From a checkpoint of a small mixture-of-experts model trained on Wikipedia.
Experts: 32 experts in each of 13 layers, 112 SwiGLU neurons an expert, 2 picks a token, a shared expert of 192 neurons.
Training: a variant of Adam for the experts, 335M tokens.
Below are experts of layer 5 (counted from 0) of a mixture-of-experts language model. Rows are named router (the router's row for the expert), gate (a neuron's input weights, with its number), up (a neuron's input weights, with its number), down (a neuron's output weights, with its number) and show model dimensions 320-383. Each number is 128 + 24 x the weight over its row's rms, rounded and kept within 0 to 255. Numbers have three digits each.
After each expert's rows: a language model's description of what the expert responds to. This comes from a sample of Wikipedia text that the model never trained on.

# expert 31
router:155139129161099086121159144113180123141099141151132120116117142103125102090151113114142120144108160133127138115118124157105157099145137138133105148137116157100124124112157126110083167111116116
gate0:129101139120177138106128087164169128113105126177119132119176112140151130120168115098137119106125155112137103142108113144125129110148132146146122136126141140120130083133146157119152123129184092
up0:119135135130084120136119100111093095135175113093107109134124123160134118116105162164140142168150091133065114137192133096148140119075161126111133086147167133163120139105119125132146113133089133
down0:119099113102062113088132111106148154067135115124098097126103150084122157112138121115140132127147125172147134144088153132091164097166118150129156127118126118123133105138131099117081104106101125
gate1:098165131112147155103098103108114164122124142106124121116100153121167139177103106120125115162101138167115153129109108125132130130138116097148098121117148141086084094124100125138103130134186110
up1:100161115149133146126147093116161147111134157159127130160090118141114086136113143121101118123150162160111114092113129152112097140108144165141159105119158105113127112129076151128098129090101116
down1:092170090147132105115162086167117197108123111095140145132148113144112106132133102158152135113092150125123148095121151088077166141148154149098115128115119107168146092150121177113120143129104167
gate2:116165144146101144125198110171175103131133097143115146107106119134144088113155159118115199113148099165131127151108121133092119110088130164126161096101146145114140103085104142135162120133139111
up2:136123128127104091125103113161137087144124140143129139129136128158120113124147135184137133136102145098091102133121136143186167130143142139096079094124144139164105151131091130098138109136187105
down2:163151132103119135087106158127127160131119110160082154154192183122106142117098140165143123154101124082131109177102112133171102168155117093124102146150114157112158136145141157087112119123126112
gate3:115134125119130142141168109127149126143074126162131141139143154119103141110170112121135158118145111139104141143165121153132146137124121142131136199191101145094124120126126114107144099139116131
up3:155125113135093125140163128111135158140074128147101104099162133116148085160180137110125138121173119113119149171168140148136139122128131138134088128166101167125126151120129116142098123123140145
down3:153131125096136118114113115130151093175141126086137125075132120172057122128117094128127148128153153136134146090082128186148143133130098100145168122095138147101129122113121135143134153149130109
gate4:119143180137108158149134138141126173149126113139130147132119131133109105130146073112138112152131133123105143084124134108075113108101138114164131179140103135136158113127143112135101127147145130
up4:143155119148112148110136115142094133080148124117143083126136125095139072147092089101112147152110109103120113134127148118088122143093137136101123108128126149080122100145110130180100148084121132
down4:128100140111138113138105141152131160135168141110098162133105132154134101153137183167082111092129153113190121117117134143167117181098129157162129146121107132139179108092134148112116152136108123
It responds to: Table pipes, compound suffixes. Pipe separators in wiki tables and pieces after hyphens or dashes, such as Black-ish, -based, -level, -year, White-tailed.

# expert 1
router:142182156184118079122115180114110088145155088147146096103113161165091096126119128098094131088108125094146065154162109118164142121140125153147114108155152077108121117157147137154116140119166142
gate0:071146150150104133181147161123126132111128124115163135132086161175151118132141078132101106127107131094117083178151092182099091109120148173122141126136115132123148163101110135149139120136122134
up0:079112101153066135152099149126157178116118123112152116114157131159147146108127132150136092160155103104128177154155130112093104119127167120133163147115101104130133135090136110159150151153113117
down0:146132138120127139107076131121152121120117108164134107193110141140112127167139154098125122151144122103149149126127116149147074153122143153093167179099101109117181129054161139106119147138083143
gate1:101142163140124113188113168123107121116127110073145175134116165120104129162089119150131097117112115143132105116103131114171150170124150165102112118156156093120100148148132134154146067132147165
up1:159146123082150142106166155176172137121135125136119113130170137129115150108107120140144116157125099131139139072077130128106118119129156083148136126139084136137166139113111158139145150132142074
down1:129150142099112153142131143130135144157094146136135175141120080115145086111141127145135158100164138183151118173101118119087074144120110109151146153136127121094150145150133142062130134111152144
gate2:146123090152099110122086116118095123137141131146137124145142132134131100126123142124093109111087104095113070172109126141145089127073129150149086137130130117089105164094099131104147124122152128
up2:120099152113131135107132149151117099126115104087111130115132108105123097149111141142099157159150153163110159092129140136106120113113152128121127163126106121104083158120173099161137145138078065
down2:134097132138123095132113114141134117118155149167136080130111078184104093152125180156127140115135128132135097114138133094138161085151107146149114141089127098126127125171130143165097130143169121
gate3:137109111158122148137138154127108117139152132115137145107164087138091156128133141121130094105144144085153150091135073116137164076147125125153160142099059107135132141080110130112109151166124076
up3:114101126089116107077136085135117133127140160167132160112097115128123143103125114135119154164133152154132138144116139098054127115085153148113129108140143137111103104161130121137120157078127158
down3:132153154095110121162095163161124157158154083081081116116054137118142145147121101117162136115111127152121098124139113072100102153139112129115092133182114116127158113080133167118130087129157179
gate4:085114151115116116148125129120090113154175109187140145156128145131138098111140091134117174126134090124089143111117115141096142148133146114149109127161112149096116146169113097155134131120145134
up4:133132140175145136091119118126110145153145145146108135096146168116127089155145131100128109102098211073151113159129110134150148076107138120125125116182118133139131134123118128116098139164081093
down4:117121146159060152100122102144112123142107161116082156121130119095164181136108112132145143120113104132164120175118131100092103129155126108127130110102113127139160150141133143128162099167111158
It responds to: Short mid-word fragments. Short letter-pair pieces inside foreign proper names and uncommon words, often right after a capital, such as Dr-u-ga, E-g-mont, C-ri-terion.

# expert 24
router:140127147091111124101145148117158132103122163104125108152108156121100128111141134140114095126151137115134115146121132114180151191129142096151129123102085150148189157119116147113177120106145116
gate0:161111102155100142135130133167124154181129124139090120138142124118117143137114136162130128131151090170122109137116093183113110161098154124137151146161134133152114114100155103138166126155112124
up0:089108114114161104087098098112148088105133114115113144113114134093126106101152142147153132152172107157111136109083148144163119127128094078118123128108133101109135098112087108137143156095096153
down0:140171148149151108078124131119130104133094128187122100151105098163098107071139150144092124149133181127137118113173138162117142149124150083152118161138150143132149067123107116104076168099088150
gate1:164156110132105132210101155087155120092142100116173133142151174152143094090128152118108114114119171105160146139146093081101115140126141147150146157115121125135123123098102100087128144157112108
up1:105140099146141116104153137143080157210095129130101125137115128141120140147108108168118109148128110158094175092122158156131184146116149128095103101115156088122103099088119179116114143139095148
down1:098137095128122137132071109110117105115104168115103159131125100115104173104126094106110107128143103149155132133134175147139149116163171105116157100095157129111181123115178104147154117173121177
gate2:150107098086140108098114164117127175112135111139112192153151144118123118111152115143129106111141141110130146115146137148151139132102139083116163142107153111129139114113147125059166146173109125
up2:107127165134093127117144086126138159093121130086169071146130094114155111146130124067113126111123078105139143152128167149096136115154138165097105110125143184125124164186125142122091073140133128
down2:118158157157154175117127144124129118137158088117115095133130140123124147116175137112134101149167080152168156110113081079130111090148147168184098159143123119120112176136148122139118104128141152
gate3:144135118123115157123158085105135165125117111107093075118105123118133092118116149121148104150111121121131172143115161122137154143127119132160147103184149162131123145098156106164149121112111110
up3:105138127127134102127122134145138149110130136107132126138152145133082082171140095118139104137095080144172114131130111129170128156133140114135137123154125118161193136145165120115149126131166142
down3:120100121107162097108156114153168122143109140178134110150140120149144136143149110109138110152119127140144142115113123131082116131155102127147149177145135152097073108130154131087115112117137121
gate4:144140135108140151105171150149137120125159093101096118155132142148126114125132149160135116161163129123143169144113114143154095113108109123126177147148101148113172139118143103117169110118113136
up4:127150110097097124125149144170100113136105100096144114094089128139116113070120138121128093125084147140140126123126119069170104107116111107143165131128085127141129141170125095154159103099130079
down4:129131165165141101130163151141103107116125103134127120125139115126191194110144164145122100135141156161157111135102121155151123116154115130136124099084155164079126118118084126132088130118166081
It responds to: Personal names. Western first names and surname pieces in sports, music and politics, such as Michael, David, Richard, -son, -ton, -ley.

# expert 27
router:182131122100161133162162129112109133170128124153141116192124102147157128129092128140148101163155176140121130122145143146147143139139139124175207164119141115113123131132118104081083095128146127
gate0:157125112123142130164118144179094144077128155138137112131165108119144094130134141110112089132107124147109188155166151134133102150088141108110094148140093144137136108090110124151079086122127147
up0:130116141137148101116159140079125129156128135119136161140097150115125106115125155149148150109142137123139100112152094175117123102156142178141166161091172141118178121160141145149143133145127062
down0:134103110117160077095125101146136127103149135174091134161133151119124108123086122123158168162107151158162112082139107114121141072124210153115143134124146124116132089076172110122182194128178090
gate1:126092095126115146135109138135161141104099141124157085146137123146147111104132092171122121132123099121153147127105126121126178106091152134110126149134078154116129111105170148134121151138094111
up1:141130145133137101108139172132166124127114132158152104143142142143136159108111125177158124128138137134166135105089133122129146107142161125121143168103092132101124132126164148103169143102113121
down1:130099144114120091101130113161155122115120124108170111117102126144174109129124122137143132095137113125096138106123129145133067144148101094127187118134121165118122128146076105108144128101142134
gate2:110145127119129155131071168120138087075094140104119117117123116126098111183172139147136113141095095112125114129102131145106157098092137110126142164139129123109129152118141131140134134090132118
up2:132129114120104131125181112151096153147129120138120135121178082094135072139147142140140187105106129177134115156155177152124124139155125109132171135082112123185120133112121166147083132134148107
down2:121170105092158108138175100094134165133113113128139098116157143096103129164170129147091143081126142090101115139102109117116098139160146114124134137135123106123165112138126124111144121118122116
gate3:129132126119147123084102090168138149115132091166137099074103175090114098167161108179100104108112074076137125153158138143129148104146074111116109106100142118111153119129108173133103136157161123
up3:125184100154142112069142055132088101093160108167109126136114090135108166140132133147093131130163097132124131141190162161168135122101114139123119122063155119112128121107130130118116128179145137
down3:090118084126174115139097118143104106129150097123125110120141105093120109124090130101089167108111136135167126133121168114151165104145103179073128150137176118144131153120101140118117130129123119
gate4:104117099074182118129145105124110178159143114148093139094129131120133075099170117126123160140143120129134153154148138128146162129120104124143106137128151123101120136104132162092106148132122145
up4:127086159168159120121092189138128127081153160086144171135149114115158146136126131100121131128084137117124162141129136115164151185107107093163125154119117167126122132156164124123145107159125136
down4:111123091158146128123100117128089105135099111135136106096189122138146114110125143099148153117116133111164151151147182128118131130148141062088133121115143105129141144177104128063116134156109139
It responds to: Final digits of years. Last digits of years and numbers in ranges, discographies and tables, such as 200-4, 198-2, plus units like century, cm, million.

# expert 14
router:111102119115138126131081114135113129141117073127166124097119114131157137147113110129155121093094128137144173113148146118129112102134120104207081087140125139147176146164119121138112084117116078
gate0:121185130126086132103155139109130132142149139159111139126133105167084155114105146151118179187124135123088109154121153142106160154095132137143137133163117104143113090115134110095119148144157158
up0:168096131140140130130106147119120138089153140134084138126159143116122135090080071159134096105130143155167152122135099138181160116138140150092150129073136112124140149144111118139154079153124121
down0:053117180104149112173123143134111143140087083098143164164147129159121133152150175129137093109114164126106146157117160086117157178117119085141106113139157137107162162087139125130117147165123118
gate1:062136151065115132088114116141106120153107132149145157111106122126161121144106154121122092127139127145122111114142133134091111139098107112127084097097112169137072130144121130134136099157145100
up1:128132165163107111139153145163145107107115134095103139160130144124141122127155159116109106133116157104128179171158175147143141167146093127131154150089097084097168154113153119116102126109117137
down1:172126176141130129174090159119102135129150142110108114098140122089128161098119064121131168125110093129123090145088108113109205100127171138117132149134156175120137132179124115135134165146118139
gate2:123165114157138124124152117145122122158142142125148094115122127103204141150136142107105153160100139105147146148122145110164141138127141143116134141082160118141111123116137123103125144131143157
up2:166122136082109158118131092126173091147069140119131114106085118144104156130164171124121102099145160126150138115148118142119120158150165130110139113112152164121130121160110129124125136096146121
down2:131108178088152136143062132127157123117128131142145129105133110124087145150154131161145085063134149113087137162088154116105133118114121136076082067164133139119141136132100132166136149115151112
gate3:109169106134142124100140126145129111122117142137126146096153170117198128098126164080100158143130105172147163110108186093091156108104098179137111110135110093132142130125139120120121140133131134
up3:131106155143157089149132155105131147128144112096129130156139115134137160149110092159137090141118122110119115157131116099171157131136110108147091150117104139165137138130157148129166110169158147
down3:130134102104149118158121105129138098123110126126132084118157195117161098063116088140119146151101124175098153147136132147128143139171139149161123147115106142145107120182186117148112147155171137
gate4:123105175129137116125104178140104101177116114111110157097119110167159146158135132184067136132115104121103128148135116155100122151145103129149140144138106110122106152130071103126136096137156130
up4:129122111137122152103164070108115145087123146130154114125117128090136117108139131145126111138132127156156087076114127112149132070090132160120111127112130121094142103127169132108184172112147106
down4:110094138125098174090120103152136145079128126145098118141181150120118129152145100149142150100143126154118139148132121157141135152143131122113132096123147135138119091123101135125125135137125099
It responds to: Digits in dates and numbers. Single digits inside dates, years, scores and counts, plus spelled-out numbers such as four, seven, eleven.

# expert 13
router:138111089137098135136121152107116110064089144111131156140108120140108124102124132125092104110144122154155157158119118130130151109073140134095127154092152148142170134114129124108152112131121159
gate0:112096117158117151163060138156103133136120123127130138112085112093170148093134117156135136125138118080157117125133131125111096132101105125110149128057137123120152061137141094107156150149145120
up0:135117113133102146125137100203157149135092114137107083132139068122143134116113143159136146151133075099141093150156118118126146167096150133117098110135140116167125102106157127067090111148110146
down0:208153121163089140084138146134130106128136139140152110103121105140122101150133133093120183142140162137166077109146170142129142136158113132109120135110075146090169170123104144130199145162153132
gate1:100141128179095116109123133112144175071117111153097133118140100084135117099105148158113124110148109149116127140120143142094156111072105184116074122158122127160099101145078128126100159134094138
up1:083164096119124084126132162133122141146127146132168156185163135142120161119128134148104128093112167081165115139126075140112146104130115119133075146127165102153130106113125174145159148138128167
down1:143122117147153107118146136129125115160096151090109143118139143106133121135150150116124126103074127146149105131152147129098148154175112101103134134119160099176095124135131146091116107158084146
gate2:135107129161107152117100149121110126147154151144128154150151141115136131145149164123129099152087121126116182133144130106161122159165125103128122111142157116163124137117150142091120131133138115
up2:102133133126151099110119145103140122115127091095157082140133134104111100094152142095153139116140128114136100120127112137144151118134108124118116148157143131114103099150117132134152109064103112
down2:120123149119104146148138103129141124129121130131133159127089150122138120116135132122124127104120146166113115129132094169087117095075150200117168156121127193103123115160118136098112119169152149
gate3:100130086108146157146129104140086150143116120129127107116086111143106138093107089158129170123090133112076153122116160144092126131140084131153148127099152129106134105094170173090135135124115183
up3:102153061140148123123138096119131124135042126163147156134123170118131134096096156115105129121166165112125180132127142153118146106120115109130152092121146140144150083128133103141137141146101146
down3:159084109130109110168122076147108117150126143143119164136140101128126150131129126122133138096148142114098137134154152148146154153132099144143121116132164138110125130141128149137106170099104157
gate4:135133107098128120170136149087116123105154127149135153114162190107089138160123132104146084128127121140152138129110109160165126179151170135105128173112100131129109127133158113104122105131156106
up4:112178134109130146165114125098138160132112129117119113123097065098114129095099142069133128101124147127117093154147169167123106123126094126095164087158125117155103088084156103152082114111134104
down4:105087141135141138122131088118143106085150140118103139177124159128126113126126108120122124148088117127120167132092089103088147137144137165075137165147129109164136157150108165149132120149121146
It responds to: Capitalized name beginnings. First pieces of capitalized or foreign words and titles, often after quotes or "the", such as So, De, El, New, un.

# expert 30
router:129120119121159104134127142130157072165168119142134139177129119139146191138126137117154120111142121117131122077105095134141090137167101103145110122140085139109159128113129182135149163121123151
gate0:108100096124116099128073146126087128120170145130120125077109099066091105082122112156101100130148085125117099116100124122131103169132152145071088121137106129111119090104110131123130077186139108
up0:146178095120091125111154097151101104143128088152117149167109108147142160173155133127107162137131163128113135153161101145134121133097133146125120176129097145166138166100132112139144136134088145
down0:146108149104086115090107113125139157112138163099105070105112111138115154123118130064113183111110144180117168115184128096126123131156160113188115164130102117137173111125105118106147148080122140
gate1:110074101133122153114146104068091091083103122128114122104128134122171131151163136177097159195121142160094135131131140133107116149117163145103097136135093144183104144077115116187132107139185137
up1:103114122146128141162153113113130159137092140169140127131160080129120109071131133133153108110100118117171111136154132114132125140142145165112120164131140099123148167139110081126130134142183098
down1:078113090120125122104175129140110135106128128097111123141160102137115192205081097168096117115135142079137137128124114134146093129108108142096119145130154116172139152150118116112156186089149122
gate2:113128158130093114141121145131144135178175078135176130158159113144116139127122129140138105104112130139123115126123112116075093129158097127144090150144108134181156143144111119103141118127131157
up2:146124172161101096131124146132121107145160097120150090148152127106151110175107132154114145130154125147119096106096073147124101137151094132119096127135109116111129136150100124116146078160149155
down2:143116109146121152136105124161102133091105150119150138157134152143162177093133139159119107140153084132141139148096139139135124152119144151137164078153148142112109159157138148102143137126159154
gate3:118151123089127127128149152100132130124145143152122157160139131127126114120121145149146193119128108141101115174108148146129071111118117189101100156142076130120139124134143138132136160070138087
up3:179083108120146117131127145140158145114078140116150147102106137140129107140127133139115087099077155123111143131138111083108118112094115105132182092154164144173100123142083141109121102163068167
down3:134166123150094109129134129138128130109123103125123165177102150117141158097131102131158127149147147128143116151103104153102153101128107078133141109129153127149141119151164154146132136183130097
gate4:110140132153117147169148114126106096134142122171187102127123139108160077150089148129122145159122162129110139131154137111062137102123140110139096130118122172093132175126137121115103149133161124
up4:081178180123125129142144139136122096099115122130142133141155121141138132128131146135137136139118140160150148077167129118099126130144099123123110114130145089120148171097139124095092146131141155
down4:143129171160142145140161114098129161214143150157143095094174125066095125130158149140143142168112145140162134146117144163114130117150127139128203120145148115129103100126116127106083105137114095
It responds to: Japanese name pieces, it. Middle pieces of romanized Japanese names like Koizumi and Nakazawa, plus the pronoun it and other mid-word fragments.

# expert 7
router:130159133070165135141124142150146156143103155076136182134135110154144140122089166118151117153115125116121148129109180149096108107107102127136138122110148085139097121138109132099154177151110102
gate0:090119138064119133158131135145139182086149110097146182116137110160153112116108147096129157132073089188119129144106159140137134141172088167140167160092152138123103147109127106134133115137137095
up0:155140104160110125128123107128116119121088113168137073124094162067115112124134097134124148106174138092108136109168096090175156095127142152139121098151076140107093110117133131108109089114128155
down0:130137153110150133157081145134112116114143113141151112125142142127118113098142111100125123151126091114135136144128143082109116187061121106107102126129122093087115109103100160114119084165122113
gate1:168129119110056138134108142157089123152112120134099134145111190141129117130138189185128092187095155174138117150130126099166115123109137137116085127112141123144135148111089141112142156095133125
up1:145112103182102100151115106098119118142104162155141138155099163117144140130099104143113160097159142130133141130100166079134163132110116104134186132082140111104119137083144106121133118116162168
down1:101135138125138101153126140110115133105155155157105129137105132122146165146091165106116118150163134115143074114117104143122146154104117145181112103108137130134085128122137136162114127104120103
gate2:165134166118159161130159140136130148153157132115087141149147114101112126145095141218115142140116115113128150159095119140120147090108122144105147138143158113187100097154124184096120109138146089
up2:155133186140181111130120198109131089146121163107167143130084121141155128141115120139145122123107157067139115147118129088116159109134099135121107115114147129134096112145153113060105146181164099
down2:122175104141134133103168110133133122128165140127134167125121145165129146093085086122121135065132096098101136143142119117152119110113158147093085180116134084135141120155103135153178155143123141
gate3:128103134140104132149159113139156120095131126114134131125137113134117093094141111135132106148135111112147151206094173101179131125152103121099105135135086136113103081108107127097148149124101155
up3:147110132119115133123151172109109139111148114150123119144145130145119099141109163113113147138092109171116150057133124103069085114161128131127148136126128155093121143124191167148153106084156139
down3:135123126111157111134129125138124116128100126154122157177132132134129145101077115164112114162099087114093177096099142147093107098145148134067088155127151157138094162096150118187133126166134100
gate4:140106153086143122083097112148142144129097148071112128127175136172125112116140143115151141112109115130121122114102174172083114136120166145082119122131097133111087127096120132176108101138144127
up4:163105149096099145137129132139102131109150097139152171173113138109128130138128121115138155123102117130133086172134155145118142119117127123111136138116102122150137160110123122107170166119117111
down4:138122082139140153158181132128175119106159138120139169155110131169143148162125119117123163111138113133148124142096107179109135120141115185181138146091118096100178148146148166071129162094137161
It responds to: Word-ending subword pieces. Middle or final pieces of words split into several tokens, such as hered-it-ary, Berlus-con-i, good-s, bayon-ets.

# expert 11
router:130096129122120124176107083132160121126116141108155117150159081069198104131104150114117148101081157095105151132124118141114139141134095150088155139139094150145122153109119146190138096129086109
gate0:088108117175136135140080115136132143146107151123163107128179087091156129140103169161126109100162128113134122167094156084125156095127128126102128135107120142148065155118122118152132186167127128
up0:143139115090131126144158132095137126114120111119097102103105159146104112104120081104131124133114139142140120081157140167139122159132110134158114105123113110123110141127156136123123088121148129
down0:120130126121140108092123184125138153133117122092113087138094131158120114103158078111094098093134158134124117131107060167112167130116118111128129112123148133158127143142142133128131144126156123
gate1:116148125142166133155153139115107173103136095095102125123175128125137156116163155151121128127111106104161127131110128151138141131121125168137142162105148163131123151156153111165133125155157144
up1:093146120121192116144106155137157145148130127094106118141136145160100141105104108138160129124120118118132146160117133147147104130146165126135132131109165107121144140112142111125111114161117125
down1:163139140122129143119133159134105130119125123102125139118197165116096116107142125149173130135148138131120141154101135126126102132159065152104149137115129141095121154144161121092167122137134153
gate2:133115155106120170110137132131119144130110127102118104134176140135165144150178112111124124123161121121071174102145151093140097106156159144089106121167116109105144110139148140113101133181079143
up2:104113159101100114119134129137121092129103149123137141122177145150146142160137150142127150107140129097098159121104144129105128148102151137133075142117118118120132124161129126094170126145122113
down2:118161143121150094127130109146151114100129157110148173129155150186102134113148126154131108153126150100138099113184118168110127122122127108153123105135136120088156122147175169119108130113143125
gate3:111091142136093100140077133206125130118141129117083165175171110129113121168179115121108120088138137102154132114186159142130138126151130132133120196124149119143142159113128174123127124119131101
up3:132121089116103140144112127145150151141151157097111137156120133149121155147120114108134137089080100128131164099144182190129131095136122129080121186131130056145074154109099136138118119193101119
down3:135132141122133122116124156094154121178141125135111146144121142153105091097136112080158160157148084133103142144113125126083117148113136123150133116125089135142110119103112130132119153092133164
gate4:135093090141134163137109124174096133162150113163117153132191095166148111129145121148131156142137144127161143111156110135111144146129136133154128139120105108124123117120142150141122124111095136
up4:087120137178166135119129120160123114113125134179147101183152147141104126139119125129100136092138134116109115081135082122098107153082133167139148131138103110163137095096141126177097160149106106
down4:157142146144133162122114184163109139132100131140132124119111075138149128082127153158156137146151152131149128133148138176120165131125122093155100101136105094140118159107085144133126125094145110
It responds to: Infobox list markers. Line-initial dashes, line breaks and table pipes in infobox-style lists, such as chemical identifiers, taxonomy fields, Website, Elevation.

# expert 17
router:138117132130142112096111132111131131145167131108129112072149118107150112144125133137144134128152120120149139135134133123133118166151108151144118130121119135102076117151095119123128139079143086
gate0:134122119110170085091165185122112121119135155088138174101137107143132121108134128155102151154111128104147189147131153146109130084145148126164148134112132121106125150126130114121128109135112110
up0:096136119154137140137117132124168138166105107167116093130155161174139121080112127115182122134101135138105121135157117139089162104128137110100145152118122106148106116058113113140122176128171131
down0:105139130097140114162117131101137091107164107162134145136151101136126151104143133134120107108153095092104100143105116137168127087138116120121140144159143154162156188137149169130144064114150151
gate1:149161143173117121104135139136092146145144113131111131123121116118177104121108111138142155162127106125089170154163133138147114108121150140152143148094107146121110074132116082125089104134134107
up1:108108119120124140099137075104153147138102145137147123136109114077176167167116149105123128110068155121154118091130134179166149085157097106106139083110150117139130140113117145126142134124147158
down1:136110171105157160178099132085128113110121161142110105138180116129134151097110137162136116146067096126119099125135119109139158105138069078117133138147135150142089170112143165118162107171149104
gate2:126132119120068134122190111129118130128145133166114157141108144141124113131112088120138152164097124155110109170135155125113145167127128123131135089160122124117145114123139064163128087139088140
up2:147088126126106154112133130131177145115148130120139143146143108111157139143174138131119133123108105110114167108077100085170143102111137113131121102153148133082113114145140146144146127153163123
down2:129125145150138100136147142113132101133125121132123141072133118127141150154106155161147156083106156128123102116090123106132145129169113116112126114098144134125141115092104047131124092132113099
gate3:127172127140099116148121151141147086135121106118102149163123139162109161117140128147148117098127153121163142146119093167137106185160146140110116158131093109115136167124130102112182154088143121
up3:121121113163102180138148138114141147152144162154080103130089103121144114166106142118129099115134116131083160111120159138131125079088115160110160103135162160155128115123132145112111179102128115
down3:121145133093083091135141161121112135136153161127173153142162120151123137165125098132089158141126144118141145133092117096126143138109139133144136060110083160119137079109115134121132117165136113
gate4:121113145144089120112162108113122106154134100088159150096074143116195123116136132108115137118129111137114154148165160126121083133152124131114120121126141131113109119100128094119125105174139131
up4:118139130118081137101138115176086113136126093115131154102116133097121083132158169122100133139171124098116084131117168138129121168138095125127137116129177145110125150170127096134100128150107103
down4:121149097116105119078146123143089167132141099111108178135142151136132135140119163120145156123109156088112141128138140116095114130146104127110117097111118121107185100147113102116150154088095146
It responds to: Plural endings in sports text. Plural suffixes s, ies, ations on team names and nouns, closing parentheses and quotes, and goal-minute apostrophes in sports tables.

# expert 4
router:102089111124102123097089117099122183128151145142137131146161100090144090151155127134136154136110094103108126086176139144111152150155147113172125126148161084083156127152108172139132190128088145
gate0:130155111170123102084114115131111155131104102117113139128183104115098168150136145142148115129118132157170136127118134138140177120113113143135131116104130085102108157146115124050139124174157151
up0:139087105099111155108132144126168127137148108110106111127098139090185102112147122146144146115108129094132161112166102137206116139131102119121144131115106157134105094108146090135148095114150096
down0:132158107135149102085098155135111121115168189122153113113113156163132110117116135091129130149157104088133108210103099127126109117168126129127113139112131147153201134110177151069126128144114100
gate1:137108150187127124133106173140133156146125153107130134149111122143118162092128155112083134095119137111108123156158140122083118130127134168139082115103113105076097134128122127135136133124117143
up1:152157107138126160142160085136124121120104101159152089110114142121125104068137122180131128131111139161086146069120092127118112089132167157111143131151081158180126121115122133094109146160127137
down1:121163119122118092114147122135115130130094154131132122142099142156133186117099100147118119136128070162132105147127110133078125164125173124120099088137187106191147140100133147127124111142164093
gate2:122167159166159130120141127083151120145105112152122165172091132124146102144131087114124157119090073123134106126143098128123103102143156145105147119154156148116108145095105137123129097146127084
up2:096120129144110147142133136143174104153076112116148134104124150124110138102133155095110115152140141145140127174142114105139157126127118161099105147124137103167131184070148105158131158116118139
down2:133109137138108132083105128104107150182142100118141126180106102136118132142099142135130112136163115116194130093089149120114158174133145108147155131119150153163111127158137188105129145125127119
gate3:093136168151109117121127115167093118126086088141107144092134097101113124167140104144096130141133145122088149063132122139120151119147158141150090101127086100120102153080140123096126115163140110
up3:133112116164142120143142133099151134142145099133185138090113150118169112111130187109086138110148149135126133148116139129123091133107123146132143142134117158129147157148083088166102121088112098
down3:110110106138161118137137130162159119151162158087152165141105118152118151164098095105157165159135139110159121128140124128121154130161090126124130132135155151117121140119063115129136122120155123
gate4:150174144125137124142114138132127103136158138118161135152150102114154161123071087143073091099096169117111135089149140094149124103149171177119098159125095093102129132140150111140128144172136128
up4:134108124128104088163123174071122133157105106103139175140136089128104097109116138144097092150088114121150145106166126160140143150134124143081152144111123163149110176083137173128139110127136096
down4:141076127124126149076134142144150110113109113124130109137114110078112112118162147111168109148150134153152125113137099121126157126163141090124151137127127178152121107092108102111141166138146119
It responds to: Sports event numbers. Digits and codes in sports results tables and event names, such as Egypt F3 tournament numbers, Championship, FC, Olympics.

# expert 18
router:125120125104089107079158151120188185158114152092074182153098148158096128123150096140159150113090103121105114154147101111147132134150132087125125130139137118131144103108146150110130168149125139
gate0:128120160147150204122121128148087131113107138128122123125081129117171124138121136178141139128103133110142140103111141104140139099127130139138104169155060078141140126205175133085141141138131119
up0:106131114106159128109143087094126135069100144161103106134115116097149126095130131118126129131098138086160073103102156136166133111157107116140103125103112159171138114124142184124119141129120132
down0:127139167097177157136177096137099092161126154106081140177122153113105071105149112129146130122149161124139111113108118130125142093115137127135127136151156129153108167154161097150145153136134159
gate1:126122115091123121145125138133123144095137126112119116110115113136130128140111116127125096136148122151196180124156128144123125132113182121122174132109123091164171099104140096107110103129148094
up1:139127122118155177132143146093081134161111123151111165083120073135189167170135136108133127099130130103121196118174140129101149113149112159115125141122136148127094146136138131146124118128101069
down1:154107137150078098130135114110145155135161129135135141150119123089155117121097129109130134165140072114075095134145153141122102148119134087118122128131160087133122114143136094121171085143110152
gate2:144113109127091126153123148162143144114103146144131163151153102123079166099110123122115094140131145162112122146154121144150162132091151144134077182125131137143093121132123121144148117118132112
up2:142114154102095147113146161147126126142132160157109114181119113099132146143128095152112101116121128133127128121124180150139108120128142112143150171109120135125120121121122106123139116116126109
down2:149127138142169109170114115148117127113151137126179109148131139113144139147077139121114138124143126141091076085114142126166116106114132122138093114124112174116092143167093121089088143119156118
gate3:119177103108110105132161105083131129128127126124131126145118101129128110135131159143133110141061165112139142127108116171118145123157118072161121085095128108128125138105117093141203148141151140
up3:119118133146122135123150128122110120108129119135129169093146123120089114155109126116132118105113154178151108163137110128152118115117133167165115120101069082112145128134168103101187121195125137
down3:145148150107111116118168088166129146137156164116175153156133148118137125107132117130140089131066111139090124104150109155091177144095081116112111119173137149137136140145139090131151099150104185
gate4:152174140125130136169111125136169087121093145077081103135143117120071152099141109125113096138162120136102116136125154119155130191108112139117137129091131100110102139131128094098189142139166134
up4:139134110127130129126111156153095131066116146091103128166123128129077154115132086084129168117125108112094117133125127110142163142116112131109128120137115131142102087127108162102163156111123128
down4:124097133095132122116126146118157111163125109118104117111143114111096160129202133162142149105108142131145099161141176160157157096151089140132112103126107116141170126117161169102143141103142165
It responds to: Leading number digits. First digits of years, counts and percentages in election results and data tables, such as 1 in 1,435, plus thousands commas.